From a checkpoint of a small mixture-of-experts model trained on Wikipedia.
Experts: 8 picks a token, a softmax router.
Below are experts of layer 4 (counted from 0) of a mixture-of-experts language model. Rows are named gate (a neuron's input weights, with its number), up (a neuron's input weights, with its number) and show model dimensions 0-223. Each number is 200 + 40 x the weight over its row's rms, rounded and kept within 0 to 999.
Before each expert's rows: a language model's description of what the expert responds to. This comes from a sample of Wikipedia text that the model never trained on.

# expert 30
It responds to: Second syllable fragments. Pieces right after a first syllable, often ud in study, ar in charge, and in candidate, plus prepositions for, to, with.
gate0,168,162,156,173,240,161,185,225,286,237,200,139,253,143,136,163,227,224,180,220,161,253,197,144,185,200,135,209,276,122,233,232,225,215,137,183,203,230,196,269,237,147,270,210,198,158,210,186,148,149,169,155,138,200,151,127,223,204,246,187,188,174,209,170,166,147,219,216,193,227,229,163,203,104,177,190,220,221,222,183,220,254,189,222,182,165,232,126,173,225,93,237,135,181,237,274,245,132,229,215,202,188,154,179,236,210,176,220,178,222,221,157,171,166,237,215,180,231,216,208,249,237,266,164,207,190,237,232,196,215,178,221,211,261,179,166,182,219,141,178,157,199,203,181,229,248,151,176,239,193,183,249,172,209,185,262,181,229,178,237,239,200,187,171,226,216,233,145,257,294,221,219,159,165,125,215,269,245,163,263,170,173,154,195,196,161,131,154,178,154,218,176,192,264,251,239,183,248,311,256,216,146,187,262,211,270,223,263,222,227,290,238,175,266,247,169,193,167,171,182,237,227,228,133
up0,166,188,153,153,276,134,218,256,216,210,181,203,247,135,138,214,213,199,214,226,132,206,208,175,163,134,155,187,279,144,229,267,202,178,113,147,218,209,204,244,222,174,311,260,186,166,201,187,137,151,154,178,115,151,141,163,189,240,228,173,162,179,235,168,190,153,191,191,232,250,201,152,203,125,185,185,225,210,202,194,195,252,218,182,171,187,217,152,172,226,134,208,144,239,224,250,249,170,244,173,213,179,141,205,211,163,155,243,214,250,186,169,187,143,201,179,216,210,202,211,231,254,247,112,217,192,256,227,181,178,196,188,222,232,164,193,189,248,200,216,139,237,209,196,251,236,218,155,219,179,138,218,182,224,216,235,191,249,201,197,232,184,183,170,202,259,272,165,314,209,209,278,224,229,164,262,197,268,172,229,232,143,164,205,162,177,128,170,219,169,252,166,189,250,226,201,245,191,315,256,120,135,268,212,220,268,241,246,254,216,242,251,165,231,246,206,148,139,181,168,224,192,216,164
gate1,225,61,229,173,222,180,135,247,217,262,179,147,199,237,241,143,178,169,218,199,121,175,216,177,159,223,180,130,215,228,207,128,241,137,207,216,147,124,166,176,193,193,171,251,158,198,123,252,174,207,183,220,219,205,211,153,237,266,254,173,152,215,228,175,250,201,219,222,233,160,171,272,173,162,152,89,231,242,209,195,127,199,206,160,230,218,198,170,169,252,147,284,193,165,194,202,182,218,292,222,228,172,169,217,247,194,130,233,174,182,214,152,215,246,173,155,282,245,193,195,149,179,189,191,191,153,176,227,309,172,214,202,250,200,172,252,131,249,221,278,190,130,231,231,188,170,151,197,226,149,124,285,169,265,212,188,186,151,135,215,186,240,220,230,207,180,194,239,147,252,169,152,170,219,191,201,149,187,172,161,165,274,176,183,231,182,235,256,240,245,196,253,187,152,204,199,214,184,164,124,231,170,192,230,244,198,242,198,233,253,202,193,209,194,233,134,191,188,187,184,135,194,157,215
up1,194,147,256,176,140,195,247,222,204,263,175,140,186,262,197,151,169,173,216,254,126,179,250,187,242,218,139,181,195,195,248,179,222,102,229,238,157,143,138,172,186,206,126,201,181,154,140,227,192,187,158,188,178,192,249,227,286,194,134,198,186,222,219,208,222,143,207,177,210,128,221,229,180,136,195,99,270,274,214,222,170,143,117,193,204,202,269,180,271,221,208,184,177,133,199,210,195,233,263,219,184,193,214,220,172,190,146,289,124,214,181,237,185,169,190,196,233,207,163,165,156,271,153,207,181,167,200,192,276,164,232,228,193,141,216,204,160,206,289,215,225,188,228,228,187,248,193,250,203,190,128,202,215,216,219,198,215,206,210,219,232,201,163,228,226,205,128,197,167,217,173,158,199,205,241,184,162,180,208,131,223,376,172,171,296,160,128,236,232,253,175,190,168,126,163,195,252,219,190,148,198,160,238,226,239,196,250,203,143,196,192,169,203,198,217,174,171,219,155,148,151,199,157,195

# expert 1
It responds to: Past-tense -ed suffix. Word-final pieces completing a word, mostly -ed in past tenses and participles (towed, spelled, mixed), plus -ing, -land and tables.
gate0,169,128,165,182,157,152,193,157,218,212,242,212,214,186,221,187,163,201,203,129,216,277,168,140,246,227,186,241,208,264,143,148,212,199,228,238,155,209,215,170,241,182,209,165,161,114,128,243,180,224,199,211,150,142,230,267,250,183,285,216,123,266,206,203,204,177,152,231,146,93,147,199,194,165,109,152,179,214,206,193,196,183,175,178,219,219,249,180,205,260,207,190,173,228,193,205,243,148,224,139,207,163,178,127,212,231,207,232,244,203,222,212,192,152,194,198,105,150,183,233,129,164,187,259,216,244,235,203,201,235,254,181,237,239,155,138,202,190,233,195,218,216,168,208,200,202,199,267,139,190,170,163,255,200,280,167,181,114,242,202,249,219,202,210,200,224,242,185,194,215,241,184,156,190,256,199,203,214,99,190,151,206,241,142,150,305,227,194,213,214,166,133,235,188,229,247,200,254,172,216,307,209,117,163,230,194,202,229,152,195,204,232,186,174,189,114,199,109,160,250,197,215,139,154
up0,199,175,178,152,143,212,209,181,206,209,270,181,184,186,223,181,225,185,234,123,258,222,194,141,251,284,161,237,193,154,181,188,206,187,237,204,130,231,210,139,201,169,225,203,163,132,141,255,237,222,215,192,155,182,212,282,238,204,300,197,107,199,142,157,180,197,181,253,155,147,196,206,244,214,118,175,205,214,170,212,216,188,189,197,219,216,213,186,221,244,212,222,169,240,142,244,216,172,205,130,183,171,179,183,211,251,228,294,256,203,237,264,181,143,180,221,155,151,171,196,161,180,179,230,220,284,234,168,202,225,236,196,184,226,209,154,171,231,226,184,263,209,187,191,160,209,229,222,174,162,125,192,255,154,243,161,221,170,199,252,248,217,175,253,210,202,256,164,230,224,145,180,155,182,278,237,202,180,132,200,169,202,165,195,116,313,199,217,208,231,162,139,240,172,170,301,177,254,155,206,287,200,170,204,271,258,230,193,185,189,169,148,207,176,202,101,164,162,188,216,160,272,94,153
gate1,96,203,220,209,229,180,283,200,186,221,206,204,154,241,226,213,219,203,242,143,177,223,162,249,239,170,150,207,212,238,150,236,191,197,184,151,174,184,186,200,230,146,199,245,143,203,192,217,111,255,192,234,236,214,214,155,178,195,175,162,194,171,160,214,191,214,178,183,262,177,223,198,237,181,148,202,296,175,213,150,185,239,218,252,238,171,172,187,163,153,131,270,140,147,262,229,274,195,172,225,166,161,225,216,187,191,133,230,260,221,248,153,240,207,239,192,309,201,190,264,154,210,322,210,224,128,132,194,182,188,146,169,229,196,207,194,230,297,268,242,234,175,203,161,268,230,170,204,230,229,165,212,232,231,187,223,136,231,251,166,228,162,188,249,169,220,251,305,234,163,158,201,146,189,203,193,176,181,141,190,186,239,194,183,193,96,178,174,207,163,150,220,229,207,320,221,232,182,212,228,204,207,242,147,189,252,168,109,228,213,249,150,231,166,147,266,216,232,231,204,175,202,215,148
up1,158,204,190,218,232,208,231,145,168,237,175,212,194,138,220,239,187,171,256,164,202,229,158,250,250,164,115,160,239,220,186,244,203,197,225,185,139,159,198,174,280,108,184,288,152,226,205,235,154,208,206,243,199,228,210,170,171,184,218,165,228,180,156,226,209,149,215,193,224,187,162,185,240,218,176,127,240,155,218,216,188,203,192,237,169,171,164,192,140,193,184,227,156,130,238,225,202,149,125,189,210,183,172,228,161,183,106,181,230,201,295,136,162,256,246,165,245,198,129,294,169,156,279,219,169,136,149,195,189,185,139,194,207,250,215,226,165,274,248,225,249,203,215,144,237,236,169,164,244,196,220,160,218,223,165,230,164,154,274,201,223,130,260,242,196,173,207,307,159,140,193,188,146,142,217,147,161,175,141,207,163,222,195,193,153,198,184,188,227,175,152,239,138,198,188,257,228,124,179,232,220,181,208,198,175,228,158,123,283,213,249,148,277,192,192,259,165,225,244,194,178,255,269,183

# expert 63
It responds to: Air and modal verbs. The piece air in airport, air date, Air, plus modals can, may, would and words out, set, run.
gate0,195,182,240,140,155,251,170,258,272,218,158,111,193,206,176,105,220,211,161,268,211,181,184,152,251,200,196,201,178,151,170,189,174,198,269,193,229,224,153,193,292,128,136,171,214,150,168,273,134,228,210,172,144,227,217,189,243,204,191,221,231,150,190,141,267,237,196,213,220,144,185,177,186,194,203,221,195,196,179,181,229,236,153,293,192,124,216,212,205,222,210,235,126,157,229,128,202,251,188,175,214,199,221,215,196,221,122,246,180,215,242,242,221,221,286,146,217,145,174,126,175,180,152,167,168,172,130,177,90,224,217,226,191,207,159,191,214,248,173,171,117,224,224,205,250,254,162,186,153,175,154,145,110,226,224,201,236,277,138,146,194,260,219,185,140,248,239,237,206,199,194,202,264,197,192,116,190,227,177,214,174,186,234,109,183,227,253,211,189,203,177,281,203,243,156,203,187,251,204,181,212,148,249,172,208,241,183,234,217,152,277,157,157,210,223,185,149,246,187,167,237,188,213,222
up0,265,197,152,195,167,259,235,319,171,197,199,165,268,198,239,165,250,141,178,308,192,206,178,160,198,199,174,196,216,190,175,142,161,171,260,166,259,277,117,195,225,174,179,188,198,139,245,266,174,194,197,120,147,237,194,239,247,215,196,225,230,99,178,153,271,201,249,222,237,189,215,192,156,225,243,219,211,137,226,187,220,215,170,219,199,147,187,179,187,139,241,235,193,143,238,186,204,239,166,189,213,220,240,175,263,213,138,203,206,218,220,229,225,166,258,125,218,130,199,127,228,175,110,177,241,226,173,170,135,212,198,266,137,254,191,241,179,210,205,234,120,204,211,169,256,244,192,176,142,178,211,107,177,289,239,216,221,271,181,204,205,265,213,136,147,238,228,259,181,194,151,227,228,161,149,152,216,231,199,180,152,148,214,165,160,205,249,211,223,192,206,251,215,193,213,168,202,215,209,200,242,151,274,216,240,249,224,242,233,167,252,214,191,255,256,188,147,235,231,154,257,179,206,221
gate1,223,198,204,199,178,217,173,162,115,201,195,167,241,172,175,196,180,176,183,181,228,215,168,155,137,137,333,148,207,199,146,112,254,187,134,246,142,208,185,182,226,160,257,215,264,179,178,239,269,157,176,260,175,206,174,295,222,275,218,234,211,215,234,235,175,145,189,244,199,226,226,174,193,132,248,143,220,193,128,203,163,224,218,215,123,152,207,187,197,194,262,232,139,183,217,121,178,227,170,172,214,201,218,186,156,204,205,224,146,197,158,182,180,232,260,168,281,219,266,202,193,300,256,155,214,165,148,181,142,218,206,216,271,122,220,162,208,230,101,200,254,253,229,204,220,200,231,248,253,171,219,152,187,226,255,191,175,215,238,138,181,197,170,162,181,209,274,102,188,276,190,232,208,247,210,246,215,196,172,202,194,150,203,159,225,225,215,145,219,202,149,203,177,186,181,158,244,214,199,195,200,151,273,150,197,183,181,190,254,233,237,166,140,237,182,136,209,140,233,293,194,173,224,206
up1,213,224,248,216,113,205,212,168,127,222,200,147,269,197,214,235,275,188,170,200,312,178,173,160,136,117,332,203,208,162,201,135,251,210,169,248,219,211,197,172,241,209,253,285,284,176,173,236,239,199,140,282,210,150,193,281,221,255,269,257,177,231,215,199,249,188,228,223,233,201,219,151,244,183,219,125,214,198,120,228,201,224,234,214,128,160,236,183,212,114,235,268,199,196,214,170,182,227,167,214,204,182,232,231,144,228,171,181,161,166,158,250,186,216,202,145,241,168,221,205,181,239,233,212,190,165,178,192,163,237,183,196,162,135,231,182,225,209,117,192,239,195,253,190,185,152,236,297,248,183,266,153,211,185,250,180,190,172,192,184,225,143,221,178,198,201,214,191,189,212,229,216,165,247,216,206,197,151,222,217,177,141,185,211,200,257,221,127,218,260,126,199,197,159,148,171,234,268,173,176,216,135,238,163,132,233,127,233,244,189,214,153,179,223,193,166,200,182,224,253,143,181,260,162

# expert 60
It responds to: Standalone space tokens. Bare space tokens, mostly in table cells after pipes and before a following word in running prose, e.g. | 4311, the merger.
gate0,194,223,239,213,236,277,267,230,162,167,202,137,160,255,231,204,229,228,233,228,196,177,212,183,195,146,133,245,218,259,169,150,196,118,115,197,152,204,273,239,190,238,236,202,163,234,183,268,207,142,231,232,289,188,199,207,210,225,132,136,236,229,139,309,164,188,217,252,140,160,213,223,302,180,275,221,223,113,225,254,177,203,245,240,205,240,221,240,216,163,221,226,150,219,182,207,181,171,223,259,158,192,190,121,155,181,240,164,183,223,189,170,235,169,204,160,293,207,178,213,156,235,210,109,198,227,180,189,244,195,140,171,180,241,147,190,196,237,182,168,251,199,171,213,189,178,244,286,229,229,203,168,225,220,187,215,179,187,185,183,185,221,192,223,150,184,225,160,159,268,222,215,155,206,235,203,189,134,180,185,254,220,203,134,210,205,152,219,213,254,177,184,146,219,215,236,278,207,137,240,183,177,138,214,186,195,86,204,277,200,277,169,292,272,226,165,152,232,229,210,185,198,207,195
up0,185,171,239,234,164,194,150,107,198,224,191,211,176,230,131,190,163,204,195,188,150,148,196,144,220,281,186,143,188,153,202,241,213,230,161,176,213,230,196,207,222,267,195,188,295,155,199,236,265,236,201,164,152,209,164,205,213,202,225,236,161,172,274,140,173,215,211,157,243,247,153,171,172,159,155,223,215,177,233,190,245,226,200,153,213,209,169,203,174,169,122,132,216,164,151,147,134,270,131,183,183,214,193,277,168,226,186,270,196,258,149,187,134,184,155,248,174,258,196,114,265,258,153,165,203,200,236,177,267,155,221,182,169,204,176,211,169,211,206,202,198,191,187,209,165,209,110,140,274,185,219,204,252,203,233,226,236,237,237,247,261,169,183,224,256,241,241,166,275,160,197,166,247,261,239,287,150,239,195,240,194,244,243,184,229,265,129,177,246,142,215,176,274,224,192,208,184,225,188,155,258,183,229,223,227,277,247,257,189,246,180,235,127,176,140,241,179,185,217,238,246,168,156,256
gate1,158,174,229,185,201,206,61,163,246,166,192,175,195,156,184,222,177,247,172,173,212,200,237,166,230,262,163,242,162,164,200,177,235,181,270,127,157,238,245,174,143,185,190,201,143,183,219,231,279,144,187,274,174,199,164,135,200,183,194,157,201,211,219,280,159,207,180,241,158,208,211,244,189,219,206,250,189,193,170,218,270,242,216,236,230,167,154,195,173,203,154,149,166,235,160,178,175,157,167,175,226,270,109,123,172,141,157,202,285,244,179,145,141,224,243,208,136,204,218,187,224,199,178,197,172,273,202,131,167,154,160,180,224,185,200,150,185,111,233,154,215,240,225,133,197,211,211,196,224,170,212,183,172,220,176,186,110,121,201,152,193,191,217,279,151,210,227,222,270,200,205,313,188,132,204,220,158,195,190,200,216,269,182,258,188,171,201,124,199,234,162,151,186,202,200,247,157,215,197,228,182,176,148,179,168,143,196,265,168,238,208,165,179,156,197,157,188,123,224,219,146,294,275,193
up1,206,209,132,203,209,268,262,180,224,137,238,189,233,225,223,210,154,250,229,229,160,280,169,233,132,205,182,176,220,227,278,251,198,193,173,227,181,229,182,224,179,102,145,199,202,226,185,252,199,167,216,211,289,243,257,256,213,232,118,240,136,235,176,213,219,214,222,186,238,212,120,279,164,173,208,145,235,167,211,134,241,203,233,181,195,202,219,237,231,217,266,189,267,182,137,218,252,201,206,255,236,184,187,114,242,219,211,200,168,208,198,218,233,207,265,245,220,161,246,275,221,214,215,232,228,181,207,264,211,158,152,187,166,208,195,79,197,205,125,259,137,220,153,140,270,149,150,200,207,240,280,197,205,269,186,257,211,170,116,275,168,221,151,168,215,153,181,170,156,239,248,205,208,235,195,175,238,138,247,269,241,192,187,227,265,203,194,222,197,238,193,212,188,175,223,217,217,217,160,247,215,210,162,180,212,195,132,182,168,181,162,245,167,218,92,232,167,177,250,210,198,155,196,271

# expert 31
It responds to: Capital B, past verbs. Word-initial B in titles and names (Big, Billy, Bookworm), plus past verbs after he in biographies: had, made, played, began.
gate0,184,199,173,183,181,206,244,212,209,256,287,187,220,111,210,201,236,239,171,205,178,174,215,204,185,157,190,237,233,159,229,206,163,165,123,143,189,119,211,260,215,227,180,176,238,151,167,200,262,186,232,203,171,217,179,209,158,157,226,167,191,234,163,202,191,219,208,221,178,231,101,172,238,119,198,140,181,261,179,215,224,171,236,293,205,212,294,207,162,215,188,210,174,133,209,170,223,179,263,247,314,152,185,200,197,231,148,263,251,211,182,219,201,127,192,198,239,209,286,189,181,212,197,98,157,254,149,202,177,286,203,201,164,157,262,196,253,164,179,236,230,206,253,169,202,248,115,237,270,192,213,240,280,235,249,164,190,265,199,125,256,212,159,209,186,295,228,220,158,221,190,211,215,230,122,160,206,243,196,174,218,272,159,195,207,199,250,125,169,200,193,200,222,301,241,147,196,225,217,256,221,141,199,227,227,233,223,204,220,244,238,180,239,200,211,232,168,198,173,184,181,132,160,141
up0,167,197,171,227,183,160,255,205,190,248,218,139,195,175,186,235,253,226,177,194,233,262,202,230,167,159,269,181,200,198,202,166,245,179,110,216,244,210,198,252,232,275,110,140,272,208,236,216,201,183,218,164,204,193,178,217,142,158,187,213,171,232,190,133,184,246,216,167,157,217,200,137,234,106,163,161,168,216,116,219,149,189,214,182,212,228,226,168,198,254,251,264,176,125,196,213,280,206,282,149,236,212,179,212,157,225,121,249,214,202,235,224,245,145,198,179,189,294,215,232,187,200,205,164,141,236,201,239,247,283,249,250,226,201,287,189,253,103,264,199,247,236,204,186,187,192,140,259,224,215,112,256,256,210,181,182,189,240,190,190,229,208,216,200,162,235,204,149,149,234,243,197,160,229,135,207,227,221,193,214,247,268,279,219,195,203,180,216,202,191,129,184,255,269,181,157,217,139,204,186,212,195,230,247,235,214,203,220,223,226,235,192,196,121,235,267,194,141,114,251,218,205,135,237
gate1,262,219,173,106,227,221,183,148,201,213,170,193,181,174,250,209,240,286,164,196,260,239,241,154,144,217,135,192,228,165,190,236,185,202,190,132,210,192,179,269,240,197,229,98,125,194,195,216,241,125,171,224,149,173,238,211,190,185,242,155,166,177,163,268,255,207,219,221,205,196,113,209,289,183,286,157,187,215,187,238,167,105,214,178,189,174,253,157,234,220,162,217,147,196,179,221,273,184,123,181,236,158,138,219,164,160,128,181,192,138,219,213,247,198,210,122,202,152,157,248,146,213,228,184,242,222,205,198,222,194,164,188,215,189,172,220,220,250,175,183,153,230,207,197,183,167,191,254,133,163,249,152,188,192,276,218,176,181,221,184,293,133,162,242,164,134,252,196,208,212,150,259,241,180,205,175,130,200,164,148,230,183,196,149,231,178,209,174,175,228,224,198,140,168,215,155,211,188,219,224,185,141,251,128,181,276,200,173,222,198,218,205,248,177,286,193,231,300,190,129,232,252,209,242
up1,237,197,134,164,209,155,251,214,225,212,121,181,227,185,220,268,233,207,155,236,214,217,234,163,160,213,200,145,221,167,151,181,202,146,223,133,189,212,250,219,201,197,205,159,210,187,231,159,142,198,213,189,174,235,185,210,161,219,224,213,215,150,229,148,184,238,235,200,183,255,166,172,246,200,268,196,215,170,163,210,164,129,223,199,175,206,202,187,142,219,204,202,169,113,191,265,346,204,244,178,159,198,218,229,193,214,154,188,190,102,156,164,246,171,227,128,211,200,250,178,190,258,220,121,249,261,197,190,257,234,133,194,187,173,159,227,201,239,178,263,210,213,192,273,299,204,208,215,183,159,185,137,140,257,231,194,126,157,182,202,262,207,138,223,207,130,251,119,147,192,144,164,154,263,256,235,216,160,208,208,240,252,178,189,188,164,224,173,152,255,161,216,144,197,276,177,223,170,196,232,201,109,290,181,157,313,208,196,163,191,189,235,215,166,209,184,259,231,154,174,256,178,250,197